Experts of a small language model.
Size: 12 layers, width 320, vocabulary 4096, 36.9M parameters.
Below are experts of layer 4 (counted from 0) of a mixture-of-experts language model. Rows are named router (the router's row for the expert) and show model dimensions 128-191. Each number is 50 + 15 x the weight over its row's rms, rounded and kept within 0 to 99.
After each expert's rows: "gets" lists some tokens that make up at least twice as much of what it gets as of all text. This comes from a sample of Wikipedia text that the model never trained on. Tokens count by the router's weight.

# expert 10
router:63 47 43 32 65 24 50 56 46 56 42 44 68 46 47 61 44 69 59 22 47 57 46 44 65 39 40 55 73 54 44 47 53 24 60 55 47 73 61 40 20 47 50 50 41 80 74 57 64 52 47 53 32 57 23 64 63 28 33 52 60 49 77 55
gets: " in", " of", " to", " and", " |", "-"

# expert 8
router:31 52 34 28 44 71 55 54 41 51 42 37 36 57 63 36 42 40 60 46 38 69 31 42 51 31 28 24 49 64 51 59 53 49 66 42 39 25 70 55 53 50 58 93 22 55 25 44 40 71 48 86 58 73 47 33 55 62 83 56 38 43 49 22
gets: " | ", "1", "2", " ", "–", " ("

# expert 13
router:63 49 60 41 61 53 41 67 50 43 36 74 46 50 16 58 59 46 57 46 47 46 71 47 57 73 70 76 62 66 20 13 71 68 49 36 28 50 55 55 41 45 45 55 47 57 36 63 26 83 64 50 39 26 37 46 87 57 47 27 28 30 47 68
gets: "\n", " |", "\n\n", "0", "c", "ic"

# expert 5
router:70 37 38 62 19 29 52 56 41 56 73 38 60 78 71 52 39 59 47 83 56 63 34 66 60 50 53 33 43 66 60 67 57 85 38 48 36 38 52 63 57 67 47 60 65 85 36 52 35 38 51 38 35 68 57 69 40 64 36 49 34 45 58 34
gets: "ing", "ed", "ated", " that", " up", "es"

# expert 2
router:31 63 66 41 54 70 50 65 54 63 50 46 44 34 52 40 64 25 74 41 49 66 63 53 78 70 54 71 48 47 49 61 45 60 47 74 53 64 67 14 58 32 54 20 24 50 79 19 51 56 50 63 58 46 59 74 66 32 84 44 49 29 46 57
gets: " S", " B", " s", " M", " f", " m"

# expert 6
router:61 49 34 44 26 40 41 70 47 38 28 54 65 33 61 40 42 50 31 48 16 51 48 25 40 39 57 59 33 56 83 34 32 37 24 42 54 39 28 45 30 99 60 52 36 08 42 51 61 40 58 51 28 60 43 31 59 64 11 67 74 43 27 63
gets: ".", ",", ";", ":", "C", " |"

# expert 11
router:25 33 54 47 84 68 21 44 71 43 44 60 54 22 55 27 44 59 66 33 44 52 47 41 52 79 86 45 47 41 31 73 52 31 64 59 39 72 78 59 44 45 54 30 78 54 42 50 54 45 67 32 43 37 54 51 76 59 64 54 53 36 27 54
gets: "\n", "y", "ac", "on", "at", "ri"

# expert 7
router:29 51 62 44 49 38 37 41 28 74 75 51 55 50 42 60 36 46 31 34 33 44 65 55 84 41 30 53 45 18 36 57 51 93 59 47 54 61 46 54 76 31 34 25 46 39 29 49 34 54 37 61 72 25 61 36 20 46 47 58 40 71 70 17
gets: " was", " is", " were", " he", "ly", " are"

# expert 15
router:50 56 26 47 61 39 58 45 63 52 59 40 40 61 14 72 48 21 32 61 35 57 25 60 36 51 29 46 51 48 73 14 49 47 48 82 39 35 48 47 69 55 48 54 43 36 56 54 56 40 58 44 57 59 37 66 28 35 65 63 40 49 51 54
gets: "\n\n", ")", " |", "\"", "==", " |  |"

# expert 14
router:68 69 37 72 43 56 70 52 28 46 19 31 39 42 47 58 76 58 63 39 63 41 41 69 40 51 28 45 54 53 42 52 48 48 58 47 56 49 67 67 65 52 67 71 39 54 75 13 54 52 38 49 37 86 56 41 43 41 43 25 78 54 44 51
gets: "'s", " the", " The", " a", "The", ", the"